From a checkpoint of a small mixture-of-experts model trained on Wikipedia.
Training: a variant of Adam for the experts, 1054M tokens, 8042 steps.
Below are experts of layer 9 (counted from 0) of a mixture-of-experts language model. Rows are named router (the router's row for the expert), gate (a neuron's input weights, with its number), up (a neuron's input weights, with its number), down (a neuron's output weights, with its number) and show model dimensions 0-95. Each number is 128 + 24 x the weight over its row's rms, rounded and kept within 0 to 255.
After each expert's rows: "raises" lists some tokens whose logits its average output raises strongly, later layers aside; "gets" lists some tokens that make up at least twice as much of what it gets as of all text. This comes from a sample of Wikipedia text that the model never trained on. Tokens count by the router's weight.

# expert 9
router [107 140 143 136 114 149  67 121 130 124  86 141 147 138 135 130 122 130 161  93 109 133 116 146 119 116 153  94 110 137 124 212 105 116 108 100 125 116 137  99 151 130 150 106 116 150  62 114  98 108 138 131 170 123 140 124 119 154 163 137 104 148 139 107 126 157 137  84 195 133  72  98 114 118 127 140 155 111 122 174 122 118 148 112 117  87 137  99  89 115 133 139  76 116  94 100]
gate0 [ 74 147 140 116 129 149 108 143 166 121 138 148 133 116 130  97 100 153 152 132 154 119 110 144 148 149 119 161 116 112 121 150 150 158 117 115 101 144 136 110  71 134 123 142 148  93 112 125 143 128  56 129 137 142 109 123 112 108 100 123 156 118 132 103 170 151 132 127 172 136 145 166 105 118 157 142 100 110 112 101 129 114 138 147 142 129 138  78 143 109 141 152 174 134 123 129]
up0 [114 101 143  91 133 152 128 102 106  77 109 147 113 121 100 106 134  76 148 146 148 106 119 144 141 112  93 150 165 154 118 122 145 136 109 103 152 140 125 162 146 127 115 160 123 121 142 126 141 111 123 147 150 183 117 107 104 125 143 138 137 104 118 147 137 125 182 150 184 138 165 142 137 143 132 112 122 122  98 116 103 137  92 104 141 152 122 125 115 120 111 135 111 117  99 117]
down0 [105  95 140 135  72 155 127  99  62 143  94 109 150 155  83 118 112 122 104  93 128 137 122 137 120 137 105 122 131 127 104  54 148 150 168 157 149 191 132 136 133 112 116 116 153 157 132 106 149 131 138 139 137 129 134 130 110 149 173 141  90 133 103 149 126 132 169 146 106  80 118  90 144  98 119 136 118 151 118 130 127 144 140 152 118  89 136 149  71 148 142 173 162  93 119 122]
gate1 [113  89 134  97 112 103 132 166 118 103 135 144  81 139 131 114 118 166 122 126 119 145 150 144 129  70 129 124 108 144 160  96 147 106  83 105 115 150 112 133 160 110 135 144 151 127 167 168 110 137 154  90 157 183 139 125 108 132  96 151 109 104 104 164 139 133 177 133 106 109 131 142 125 132 148 106 161 157 126 142 154 125 103 138 168 140 149 104 131  59 117  63 141 129 144 137]
up1 [128 199 158 111 131 100 132 132 101 127 131 132 109 132 126  93 148 116 118 146 120  96 112 152  75 141 105 154  91 183 135 115  70 106 108 110 142 121 133 137 154 119 147 122 101 131 101 137 177  88 142 158  80 122 149 127 124 137 132 158 120 140 150 160 136 163 101  99 149 114  96 110 107 111 152 125 105  84 131  94 119  87 118 140  72 120 112 150 100 183 160 123 119  86 160 135]
down1 [106 106 152 119  91 148 130  99 124 154 113  69 139 154 102 118  81 133 185 133 139 129 117 145 108 149 107 136 110 113 118 150 137  80 129 100 151 153  98 105  94 157 127 138 149 133 119 116 147 125 166 140 127  98 128 123 120 105  96 111 149 179 112 120 116 132 114  86 122  92 153 127 118 136 113 152 153 106 132 114 110 122 153 173 141 146 150 159 134 124 124  99 141 117  73  91]
gate2 [116 110 124 105 112 143  81 133 124 139 112 130 153 130 137 144 102 140 166 121 160 122 127 109 111  96 152 125 122  91 126 167  99 138 200 144 121 148 142 171 151 116 138 173 111 112 119 135 114 118 155 124 107 139 160 123 104 129 110 103  96 107 117 133 112 104  88  96 132 209 127 138 141 133 124 149 157 120 124 175 131  79 119 148 126 128 158 142 146 108 153 118 153 153 133 111]
up2 [122 140 131 127 124 179 130 145 178 123 111 148 123 110  99 124 125 175 115 107 109 131 140 104  96 109 153 138 120 126 162 118 130 158 163 120 110 132 166 104 123 125 158 145 114 118 101 111 117 128  92  94 100  66 137 111 115 110 128 113 132 162  88 124 125 129 104 115 143  86 161 112 150 146 125 165 107 124 128 130 124 125 142 101 147 147  88 177 142  87 143 110 156 126 142 112]
down2 [ 90 127 101 120 127  99 122 119 146 141 113  77 142  85  77 150 151 124 165 138 109 113 133 139 180 111 106 152 130 129 122  86 123 117 105 136 148 144 141 143 155 116 107 143 111  76 129 132  89 115 115 170 166 152 144 143 154 124 138 157 113 112 157 101 141 149 123 147 121 136  97 122 170 141 108 136 108 121 151 179 119 138 113 108 170 180 153 127 139 136 125 158 119 158 109 180]
gate3 [132 139 139 147 117 116 125 126  91 104 136 126 116 154 110 143 118 162 120  88 136 140  67  92 106 189 118 144 128 111 144  91 147  81 131 178 125 107 156 103 129 164 103 125  85 123  86  78  87  92 153 111 118 131 170 125 145 107 122 100 125  98 115 182  82 113 145 106 117 136 135 129  95 120 146 110  90  99 147 132 145 114 113 130 111  83 116 138 123 108 165 102 162  79 130 147]
up3 [155  84 116 114 161 136  99 125 152  94 112 110 138 135 139 109  88  96 167 133 134 147 162 134 113 174 125 120 159  59 177 140 132 148 114  86 125  71 151 126  95 110 111 111 134 103 104  95 130 108 135 127 127 106 152 141 105 113  95 123 139 126 123 104 119 179 115 128 136 130 107 103 163 148 154 123 158 131 150 145 121  93  86  97 131 129 149 140 100 196 173  86 157 130 140 112]
down3 [124 155 120 175 161  93 119 103 125 132  87 134 167  94 139  94 115 118 144 101 104 118 150 131  63 138 144  95 118 114 160 124 107 157 148 150 143 100 104  75 109 142 134 115 126 108 133 181 105 140 140 139 115 117 150 153 150 138 114 114 157 154  84 131 102 110 139 134  95 119 122  99 114 102 163 106 138 142 131 134 162 105  62 100  96 132 145 164 124 158 144 110 146 150 134 138]
raises: " (", " ", ";", " and", " in"
gets: ",", " (", ")", ":", ";", " in"

# expert 12
router [ 86 146 148 124 114 113  95 137 117  71 122 168 137 145 126 115  98 116 158  90 112 119 114 153 113  85 108 110 114  71 155 196 106  94 110 146 101 137 108 112 120 111 127  91 145 135  79 162 113 126 143 144 166 127 105 145 127 144 113 143 134 128 121 113 121 146 108 147 163 148 110 120 110  75 146 137 139 136 147 126 118  99 150 117 122  72 114 101 119 125 139 101 143 119 110 128]
gate0 [111 138 118 160 155 143 104 152 163 136 134 184 134 129 168 108 122 136 158 159 115 123  89 153 110 136 161 155 170 112 121 142  99  98 181 129 171 118 178 151 146 166 176  99 119  89 140 153 141  86 112 132 148 140 136 125 171 124 124 121 131 117 129 106 116 148 115  85  92 153 106 114 124 141 142 148 114 122 117 146 107 136 149 143 129 121 130 106 137 134  89  92 122 187  95  75]
up0 [123 106 117 159 165 123 147 134 142 139 104 113  93 135 145 125 148 150 126 143 114 131 114 132 132 135 111 176 140 141 166 165 193  76 108 139 135 137 146 123  63  98  97 152 130 147 124 121 140 129 120 108 173 119 140 143  73 132 112 142 114 114 118 131 176 106 120 144 186 104 111 133  93 154 136 109 163  85 135 154 154  93 138 102 105 144 106  99 108 111 108 114 126  93 151 110]
down0 [100 157 144 134 152 151 136 126 115 117 108 137  78 159 137 113  82  96 138 102 162 143 147 124 110 121 125 142 136 116 151 130 137 160 142 108 124  93 103 160 142 125 110 120 152 124 146 110 140 117 103 166 147 126 118 111 144 130 129 137 121 115 137 103 159 163 136 122 179  60 132  84 138 112 100 124 142 110 132 132  91 100 159 143 103 142 152 145 133 140 147 122 163 115 157 121]
gate1 [147 119 150  99 153 141 113 116 120 140 104  95  83  98  96 121 180 141 110 130  83 127  72 129 124 120 128 138  94 138 119 149 123  90 160 101 106  99 108 169 148 152 116 114 107 152 131 115  92 123 133 108 115 134 174 130  93  76 116 141 127 166 161  96 125 138 118 130 215 168 116 156 119 104 137 133 155 123 143 133 116 103 169 128 155 111  98 135 115 137 147 118  98 110 154 143]
up1 [123  84 139 120 176 145 117 140 117 110 135 113 135 138 145 170 143 116  89 110 120  89 128 102 145 154 137 146 155 130 139 127 144 143 151 158 145  94 153 126 141 154 156 141 165 128 149 178 163 138 161 140 115 110  97 127 155 136 127 158 100 172 175 145  80 117 116 135 139 107 129 120 130  89 111 147 132 128 177 139 118 132  54 145 119 134  89 123 117 140 156 135 146 122 108 134]
down1 [121 114 163 103 166 138  85 110 131 128 109 141 128 117 116 155  76  81 157 145 102 133 112 123 112 143 125 100 118  92 120 115 149 112 155 122 176 167 135 150 137 129 110  94 128 124 123 140 107 141 157 110 135 134 179 140  91  95 141 147 115 129 130 107 122 127 107 115 102 111 152 156 122 136 132 106 148 119 121 113 120 139 110 116 143 118 100 116 119 171 109 144 168 121 113 150]
gate2 [137  64  98 135 161 149 117 121 122 121 181 125  85 105  79 104 142 122 108 145 112 141 121 154 140  98 109 153 150 149  83 136 148 118 152 130 141 149 111 137 153  86 116 132 128 118 113 118 143 149 168 117 151 151 126  93 153 121 137  82  92 144 131 160 119 140 108 111 142 180 111 117 129 101 116 163 155 155 114  78 121 170 119 128 155 133 113 138 109 119 136 125 113 146 150  83]
up2 [112 141 159 117 124 106 141 128 150  94 135 124 149 171 173  97 118 117  86 112 111 123  94 117  79 101 121 119 145 124 130 145 148 155 120 161 128 142 143 134 109 123 104 135 107 156 162 122 176 150 128 150  85  90  91 186 115 102 106 136 189 109 152 159  97 151 139 152 124 109 104 134  88 146 135 144 136 144 143 122 142 129 107 140 146 145 125  69 141 149 135 148 125 111  90 117]
down2 [ 98 138 154 110  92 159 157 139 102 106 118 128 128  96 151 142 124 153 109 130 130 104 153 116  90 132 122 106 144 163 166 126 144 130 133 140 132 111 125 138 145 132  69 162 105 129 120 120 151 104 122  78 113 146  91 115 113 160 140 139 161 145 125 160 148 156 126 103 134 138 134 138 105 148 167 132 122  98 115 162 130 133  95 138 134  93 155 176 117 120  88 144 150 143  88 125]
gate3 [127  60 170 107 124 137 172 106 124  99 133 143  88 130 151  84  90  98 136 130 115 145 178 128 145 138 144 115 172 101 117 109  79 123 123  85 125 135 100 132  93 123 120 116 140 156 157 123 133 146 111 106 125 127  96  80 132 122 112 133  70  92 136 146 100 138 132  94 146 103 129 150 162  86 123 120 110 142 128 111 167 114 128 121  99 137 132  73 101 137  99 146 139 145 126  89]
up3 [103 106 150 123 129 107 142 114 115 111 118 155 122 112 124 120 144 146 122 128 115  97  89 125  93 140  93 157  93 141 152 138 153 130 118 117 121 140 162 141 138 126 120 127  83 108 103 150 126 135 117  93 120 125  80 142 130 127 114 127 146 136 110 119  97 122 103 116 177 110 130 138 137  90 165 121 132  92 142 143 105 133 142  90 114 154 116 132 136 120 136 136  90 132 164 114]
down3 [164 107 106 106 124 142 159 144 158 125  90  77 138 105 120 152 116 103 113  44 130 145 112 169 143 133 117 109 131 139 132 161 100 171 123 103 142 100 152 123 109 125 127 122 135 166 114 109 159 124  91 147 146 100 151 124 103 130 157 156  70 146 119 153  90 120 169  57 158 128  89 145 134 165 125 127 172 139 155 128 118 169 122 159 156  99 123  73  92 121 117 144 131  93 134 110]
raises: " ", " a", " the"
gets: " is", " was", " |", ":", " are", " were"

# expert 4
router [107 136 134 139 129 173  75 113 145 119  84 178 147 124 137 109 129 116 135  98 134 123 113 134 115 118 136  96 118 123 149 107 112 117 158  98 132 149 109 102 149 121  89 102  82 148 117 125  87 115 130 135 191 108 121 143 149 169 119 156 102  93 152 111 112 151 108 132 132 126 121 148 105  91 140 149 167  91 137 154 144 106 141 145 111  88 135  91  73 125 155 128  67 148 123 134]
gate0 [ 80 118 156 118 129 105 131 144 107 151 115 125 117 129 119 154 137  67 129 115 119 129 147 147 136 170 133 104 100 119 110 141 122 129 108 162 149 159 107 100 141 163 101 114  72 140 146 141 111 153 145 104 132 147 161 114 124 171 148 123 148 153 185 153  93  95 104 113 135 116 120 139 133 137 123 109 183  97 140  99 131 126 145 115  99 135 168 148  65 112 111 122 137 148 140 120]
up0 [116 177 118 102 145 119 130 110 113 148 127 126 135 126  84 106 114 153 167 189 185 146  95 100 117  85 109 163 108 140 151 100 120 128 171 109 144 116 132 128  92  98 146 159 173  96 141 120 155  99 101 152  95 145 119 124 122 120 109 140 171  80 119  86 122 129 111 123 113  97 117  99 126 103 125 140 113 106 125 122 156 106 140 107 153 129  99 147 140 136 143 124  91 130 134 129]
down0 [ 85 167 113 151 132 121 163 144 105 133 178 136 122 145 105 126 135 139 159 158 118 109  94 106 143 120  96 108 181 152 146 161 115 157 135  74 125 145 123 113 166 131 128 108 196 118 149  95 122 136 107 145 120 130 118 141 156 103 145 121 136 133 140 121  98 155 128 128 134 140 152 104 136  68 115 130 161 113 106 105 105 156  93 123 139 130 121 122 158 186 161 105 124 106 147 105]
gate1 [ 97 142 155 133  75 137 165 161 126 166 144  78 120 139  88 170 115 135 165  91 136  99  98 135 120 137  86  92 114 154 122 138 127 129 151 139 146  96 133 139 141 157 160 150  65 122  85 138 131 102 115 134 141 129 136 110 137 138 134 174 142 123 137 130 124 136 122 119 121 132 134 131 174  86 153  78 107 143 135 116 106 131 140 101 143 101 151 124 122  98  99 149 166 117 159 140]
up1 [114 122 123 162 127 137 138 152 145 115 132 169 140 102 116  79 144 116 118 149 171 124 110 113 132 130 148 131 101 118 127 145 141 135 157 114 130 113 113 168  85 137  86 105 114 125  82 134 122 145  92  97 143 132 136 137 137  95 158 151 164 111  96 150 142 165 119 114 140 142 118 103 131  99 146 155 127 107 128 135 117  94 115 129 155  97  98 173 121 146 157 131  92  86 134  97]
down1 [121 200 119  97 104 100 125 118 103 144 149 151 165 152 159 112 120 118 134 105 143 116 184 115 138 143 114 116 123 154 153 121 121 127 161 127 147 120 143 135 134  70  92 116 129  91 138 105 133 141  66 127  94 147  91 120 106 120 132 101 134 123 137 133 131 138 107 101 131 138 165 143 120 158 111 140 119 148 133 118 141 110 122 146 148  79 147  94 110 133 101 111 150 129 145 107]
gate2 [114 118 166 103 142 112 138 151 112 115 130 141 118 131 160 102 134 112 133 124 144 105 141 119 158  89 109 133 103 114 118 156 106 112 119 154 121 131 106  90 121 136 136 107 173 126 118  97 137 149 149 102  97 101 131 127 175 176 134  96 140 126  95 143  95 132 141 156 145 142 136 127 137 115  91 149 102 121 107 129 139 156 119 118 160 134 131 125  78 172 130 122  98 124 154 123]
up2 [144  95 141 178 159 159 117 127 136 184 175 109 129 116 141 144 122 110  97 163 142 167 149 147 115 123 163  95 173  74 129 138 103 112 130 109 121 160 124 122 127 125 142 145 126 205 131 117  94  99 122 151 143 142 127 134 157 145 102 137 137 125 149 165 128 119 165 111  94 147 118 154 121 143 112 105 154 101 165 101 109 142 149 120  76 129 132  90  80 113 123 161 129  90 108  95]
down2 [116 141 122 127 128 138 110 120 101 145 163 165 125 111 170 124 107 118 104 144 140 164 103 114 172 120 122 108 147  88 144  81 120 148  82 112 114 106 148 150  97 134 133 131 143 141 161 107 112 120  87 165 175 130 131 183 120 163 126 124 159 144 122 151 130 113 116 122 149 139 173 104 163 173 155 132 165 123 155 140 164 140 138 123 100 132 108 152 121 125 154 121 134 169 104 140]
gate3 [157 132 115 121 144 118 108 142  96  69 113 153 168 105 137 121 131 102 106  98 129 133  92 146 147 104 156  98 133 108 134 128 153 134 139  88  77  97 150 129 113 173 133 130 153 124 155 110 107 146 116 118 143  87 111  78 179 142 125 127 144 129 138 127 119 120 113 117 145 150 106 149 140 133 126 128 196 121 137 137 150 112 101 160  73  95 124 102 116 132 119 185 188 124 119 161]
up3 [150 114 153 138 104 155  60  74 122 123 121 151 134 103 122 144 135 114 143  79 117  70 138 155 170 137 112 139 156  87 123 148 135  98  65  94 138  90 122 148  85  98 133  78 136 163 108 128 133 150 138 109 137 153 140 131 109  74 133 125 138 135 127 157 110 114 121 102 153 128 137  95 133 118 146 131 123  81 119 131 152 138 150 173 110 135 148  98 153 157 162 125 102 101  78 126]
down3 [101 123 124 102 124 141  96  94 169 135 111 121 136 114 104 131 146  94 149 170 151 136 170 107 108 162 123 120 139 109 171 106 122 105 133 105 114 118 132 122 125 119 177 126 125 147 136 117 115 130 112 150  84  76 119 107 133 120 132 130  90 101 129 153 106 135 119 112 128 147 137  83 122 116  97 111 109 119 160 100  86 142 160 129 152 142 150 126 127 186 125 151 148 133 108 114]
raises: " |", " and", ","
gets: " he", " He", " was", " she", " had", " who"

# expert 5
router [ 91 119 166 119 120 155 119 115 148 123 113 133 110 144 135 122  85 129 130 108 125  90 122 129 117 117 136 113 127 139 137 193 127  95 157 133 109 139 122  75 146 119 131 106 122 148  29 100  98 134 112 163 165 128  96 142 138 160 114 149 124  99 146  87 107 146 122 124 142 131 120 123 106 121 125 132 162 120 134 143 121 146 139 131 133  70 158 105  86 122 156 126  92 151 117 108]
gate0 [184 138 159 133 160 134 134 137 144 151 136 125 100 170 171 123 146 114 163 144 141 125 121 159 133 151 138 103 106 127 104 145 109 106  71 116 126  95 153 108 106 106 160 111 103 136  97 115 145 143 116 117 150 120 101 147  81 129 215 164 127 130 112  96 133 162 106  62 130 143 119 137 133 172 129  94 162 120 126 120  86 126  84 179 122 127 146 127 100 104 113 103 107 114 108 140]
up0 [137 145 162 118 120 146 108 117 131 129  99 126 144 119 173 119 103 108  67 148 153 120 147 126 117  84 128 169 181 137  91 186 156 146 121 137 136 103 111 142 156 131 112 127 127  77 118 144 122  89 161 137 138 102  91 147 128 115 118 132 109 183 170 107  77  87 134 124 115 103 124 116 188  98 126 142 137  45 110  88 133 142  96 122 124 138 123 146  90 149 118 136  98 137  90 100]
down0 [142 126 104  95 128 111 160 148  61 135  80 144 138 113 166  88 127 138 146 108 166 143 107 141  96 118 117 118 159 119 115 132  92 111 154 123 134 110 118 116 171 128 116 138 164 170 168 126  86 163 102 110  70 140 127 152 102 143 153 128 143 117 150 142 116 147 140 135 123 141 143 185 105 165 105 133 117 142 108 127 137  82 110 116 115 118 118 134 109 131 111 107 150 122 119 114]
gate1 [125 117 145 109 130 113  83 164 162 133 127 173 129 132 183 128 101  93 153 136 153 102 113 140 122 175 122 131  96 137 200 135 157 107 132 138 118 112 127 120 134 124 112  83 127 131 103 113 103 119 139 148 160 114 129 157 123 163 162 135 122 139 187 125 142 124 122 139 142 158 114 168 128 154 104 132 123 162 113 111 100 115 110 146 116  75 178 110 147 107 135  94 101 134 118 113]
up1 [149 134 155 115 126 113 110 130 161 118 122 136 135 121 139 129 112 118 140 158 145 169 123 134 108 169 144 108 135 132 114 130 143 130 130 149 114 121 115 147 150 150 101 120 166  98 108 137 102 160 128 140 130  87 153 141 138 139 120 110 112 153 150 162 173 148 130  90 142 139 154 154 117 137 137 136  90 112 147 147 126 121  85 150 111 175 135 133 117 144 138 121 101 131 117 145]
down1 [134 106 175 145 120 104  86 131 137  82 162 136 138 141  96 151 154 162 139 152 139 128 117 130  68 125 106 121 181 116 100 174 147 151 154 127 115 122 172 115 127 148 148 186 153 139  90 150 167 157 139 123 143 129 139 144 142 110  99 120 156 100 134 159 121 128 102  76 130  99 177 134 130 128 120 153 111 128 144  96 117 134 131 140 136 137  95 126 107 122 126 134 121 138 169 118]
gate2 [ 96 104 135 140 111 102  98 150 127  77 135 133 119 111 134 113 133 121 128 115 110  90 125 154 160 115 157 146 124 128 155 179 126  94 140 109 128 137 134 137 135 141 130 114 134 148 100 149 116 121 150 128 208 118 120 112 145 158 120 148 114  93 131 130 138 110 109 116 127  90 103 120 109  60 119 130 102 149 154 148 176 151 136 137 107 102 139 158 147 150 136 132 112 102 105 104]
up2 [107 133 106  73 116 158 168  98 109 141  98 103 142 133  95 127 139 144 138 166 135 133 120 125  93 146 152 140 123 131 106 130 113 101  81 114 110 104  67  97 160 124 118 127 132 153 142  98 127 140 130 134 120 119 131 141 141 157  95 119 112 146 144  99 129 167 102 130 109 117 105  88 120 167 181 138 171 107 126 124  90 138  96 171 115 120 131  86  96 112 113 163 110 186 145 157]
down2 [120 167 111 150 144 107 120 163 108 117 139 130 118 123 114 160 117 120 189 123 107  99 135 152 124 101 138 159 124 154 125 128 148  92 141  95 110 106 142 177 163  96  93 136 144 124 155 122 143  95 148 109 136 127 155 129  97  97  99 114 129 140 124 129  97 104 125 161 123 107 119 103 153 141 179 137 119 106 116 149  95  92 120 158 164  84 123 104  98 128 121 124 131 145 128 127]
gate3 [ 66 138 139 140 112 175 111 126 145 124 128 140 111  94 154 129 165 163 166 120 121  96 132 159  95 107 161 148 156 104 120 139 128 141 138  70 137 151 111 161 127 101 130 143 104 113 105 109 120 113 101 107 105 142 135 139 115  86 122 132  94  90  81 115 108 122 134 136 127 114 106 133 150 122 115 134 136 144 116 122 115 122 149 117 145 110 121 130 148 103  95 109  71 136  90 166]
up3 [167 127 129  96 108 122 148 151 158 120 121 134 116 112 136 139 135 174 187 134 102 128 100 125 125 173  99  96 138 137 119 120 153 147 150 115 128  87 157  92 123 128  97 135 114 147 166 115 145 143 113 127  90 100 160 166 134 163 171 110 113 125 153 117 128 119 126 144 130 106  94  83 138 150  90 112 145 106  96 175 132 119 144 120 147 124 130  95 133 135 112 132  83 132 114 126]
down3 [130 103 146 125 147 106 106 108 145  74 139 141 127 162 112 131  72 114 138 132 135 112 126 148 129 153  99 140 124 117 161 115 144 136 135 138 122  76 128 148 162  84 163 136 137 138 135 183 143 139 122 137 119 154 100 139 140 180 138 103 134 145 154 100 127 112 129 156 143 123 169 132 164 161 153  99 124 160 106  89 117 171 155 163 155 107 145 153 159 117  81 124 145 142 141 116]
raises: " be", " take", " make", " meet", " move", " get"
gets: " to", " a", " would", " can", " will", " for"

# expert 14
router [ 95 124 133 125 125 151 103 143 154  97 101 158 125 129 154 126 121 115 158  93 105 114 126 166 133  78 138 108  90 126 141 187 104 104 106 125 125 136 124  94 114 137  96 115 115 156  79 129  83 126 102 118 163 142 125 142  95 137 146 150 148 124 150 116 127 135 104 114 165 146 114 131 101  98 112 121 155 122 134 144 136 116 149 132 156  55 155 113 120 123 156 101 126 165 147 106]
gate0 [ 81 156 136 148 117 125 118 107 129 158 133 130  86 157 117 114 133 116  64 155 118 150 109 100 136 106 162 112 138 132 119 133 100  93 145 132 117  85  86 131 131 141 104 126  92 179 162 142  90 147 126 186 140 128 127 110 163 137 154 144 155 142  99 132 124 116 110 104 129 148 121 126 116  86 163  72 154 101 166 121 106 123 118  61 129 133 166 114 126 154 124 158 149 192 145 104]
up0 [168 149  72  85 127  77 116  97 131 112 111  89 136 154 136 149 102 113 117 135 157 128 127 153 106 120 144 160 147 143  82  64  91 147 126 139 117 119 138 132 122 171 160 106 111 133 142 154 148  98 116 125 133 143 118 106 124 103 105 149 133 130 155 116 155 119 140  90 100 154 126 150 140 114 157 115 133 149 105 138 103 142 101 133 123 100 154 171 143 119 112  98 143 155 137 156]
down0 [125 122 100 158 149 101 103 146 146 141 102 116 116 101 150 115 171 130 106 117 121 137 133 120 124  73 147 150 157 114 134 132 127 124 136 113 131 121 133 162 108 154 106 132 106 120 120 101 137 146 152 115 111 142 171 114 155 143 177 145 138 105  82 153  67 147 139 115  97 136  97 117 147 116 128  98 132 115 143 117 116 144 108 120 101 160 157 144  81 169 105 110 134 180 166 120]
gate1 [ 67 105 151 145 169 188 103 124 133 154 127 169 165 123 150 150 151 111 123 167 128 130 104 115 154 144 121 114  68 112  77 117 151 108 127 105 148 117 101 111 149 111 152 141 188 104 133 103 108 137 128 123 126 130 148 152 141 154 152 146 100  98 118 111 132 123 143 121 122 117 138 134 121 133 118 166 161 133  83 129 144 118 137 120 124 148 200  90 105 119 120 111 111 144 116 123]
up1 [130 108 140 144 128 113 120 143 123 137 132 131 122 138 122 152  87 112 147 120 123 169 136 138 133 124 135 114 135 141 140 110 143 122 165 157 152 119 132 162  81 138 120 141 120 111 126 123 105 120 131 164 112 124 110 126 108 128 158 163 153 175 141 173 135 146 109 174 124  70 155 135 119 171 150  90 157 133 140 123 143 122 146 125  46 119 115 129 122 128 125 144  81  94 107 125]
down1 [103 136 113 111 140 122 114 125 121 126 148 137 126 119 124 152 161 149 112 130 106 119  98 151 143  94 134 161 132 109 110  95 151 131 133 141 141 141 130  78  98 136 132 159 165 137 117  88 120 146 159 107 160 147 128 109 140 111 157 155 175 109 107 107  60 120 153 118  96 154 134 107 124 134 162 136 127 102 143 172 154 131 125 150 155 145 162 137 151 166 102 134 112 115 120 130]
gate2 [170 155 117 139 128 102 117 153 124 126  83 157 140 122 144 121 151  77 119 143 144 103 132 135 121 154 118 124 115 101 105 135 103  79 120 112  93 132 136 128 139 113 114 135 133 125  83 102 100 105 130 155 166 144  99 129 132 139 132 154  63 149 114 145 187 130 153 138 189 126 168  56 143 136 173 110 156 126 142 135 139 112 170 135  96 149 125 153 110 168 126 110 144  95 123 129]
up2 [118 114 133  96 162  99  97 150 162 144 119 122  74 110 156 139 126 134 110 163 136 113 166  98 108 131 155 142 124 115 150  93 101  90 130 140 109 108 119 180 173 124 112 116  86 161 161 138 129  96 102 125 155 118 160 135 160 127 107 134 137 163 156 148  87 134 165 145 125 128 132 173 130 112 143 117 102 133 146 116 153 113 144 161 155 118 122 193 125 138 140 112 162 105 144 139]
down2 [142 102 133 126 107 155 101 124  99 124 134 123 168 142 135 144  83 115 137  97 158 155 153 118 140 131 108 130 105 103 134  73  98 135 152  90 140 150  92 140 100 102 124 151 160  95 159 130  98 137 123 139 114 105 136 117 119 153 122 140 129 144 121 114 128 155 162 158 120 118 146 152 123  78 131  65  89 161 179 111 108 107 123 104 169  95 149 137 140 139 183 135 178 107 153 128]
gate3 [150 120 149 142 137 134  90 154  97 106 142 157 147  99 146 138 123 131 152 140 128 120 107 178  80  91 126  94 152 169 133 160 155 129 127 157  92  94 168 154 113 145 126 133 127 157 149 101 124 121 133 113 109 119 136 152  86 117 116 128 105 119  97 103 122 122 110  68 149 134 118 127 152 131 121 128 181 106 141 126 127 102 102 101 146 108 108 125 120 103 152 159 123 163 113 137]
up3 [126 137 125 152 117 170  76 148  72 115 174 133 142 165 111 131 133 100 109 136 178 122 125 156 145  95 122 122 134 149  75 124 156 151  72 137 122  89 121  93 167  93 135 116 112 131 154 134 139 141  86 116 118 134 143 142 139  97 137 131 139 122 120 113  95 122 117  60 124 149 156 111 105 137 141 145 138 117 144 120 180 117 170 130 115 152 131 104 136 117 124 110 129 175 111 111]
down3 [149 126 102  82 100 142 125 110  86 131 112 145 109 112 123 108 154 121 145 127 111 140 176 174 180 164  82  99 116 126 152 124 127 155 100 159 105  94  85  89 118 146 163  69 162 104 127 138 168 114 156 155  58 135 110 161 131  69 130 141 140 164 128 121 104 157 114 112 108 126 132 113 148  90 113 155 129 141 132 108 106 131 122 122 158 131 172 149  96 151 187 122  84 134 148 124]
raises: " the", " ", " a"
gets: " in", " his", " for", " a", " with", " the"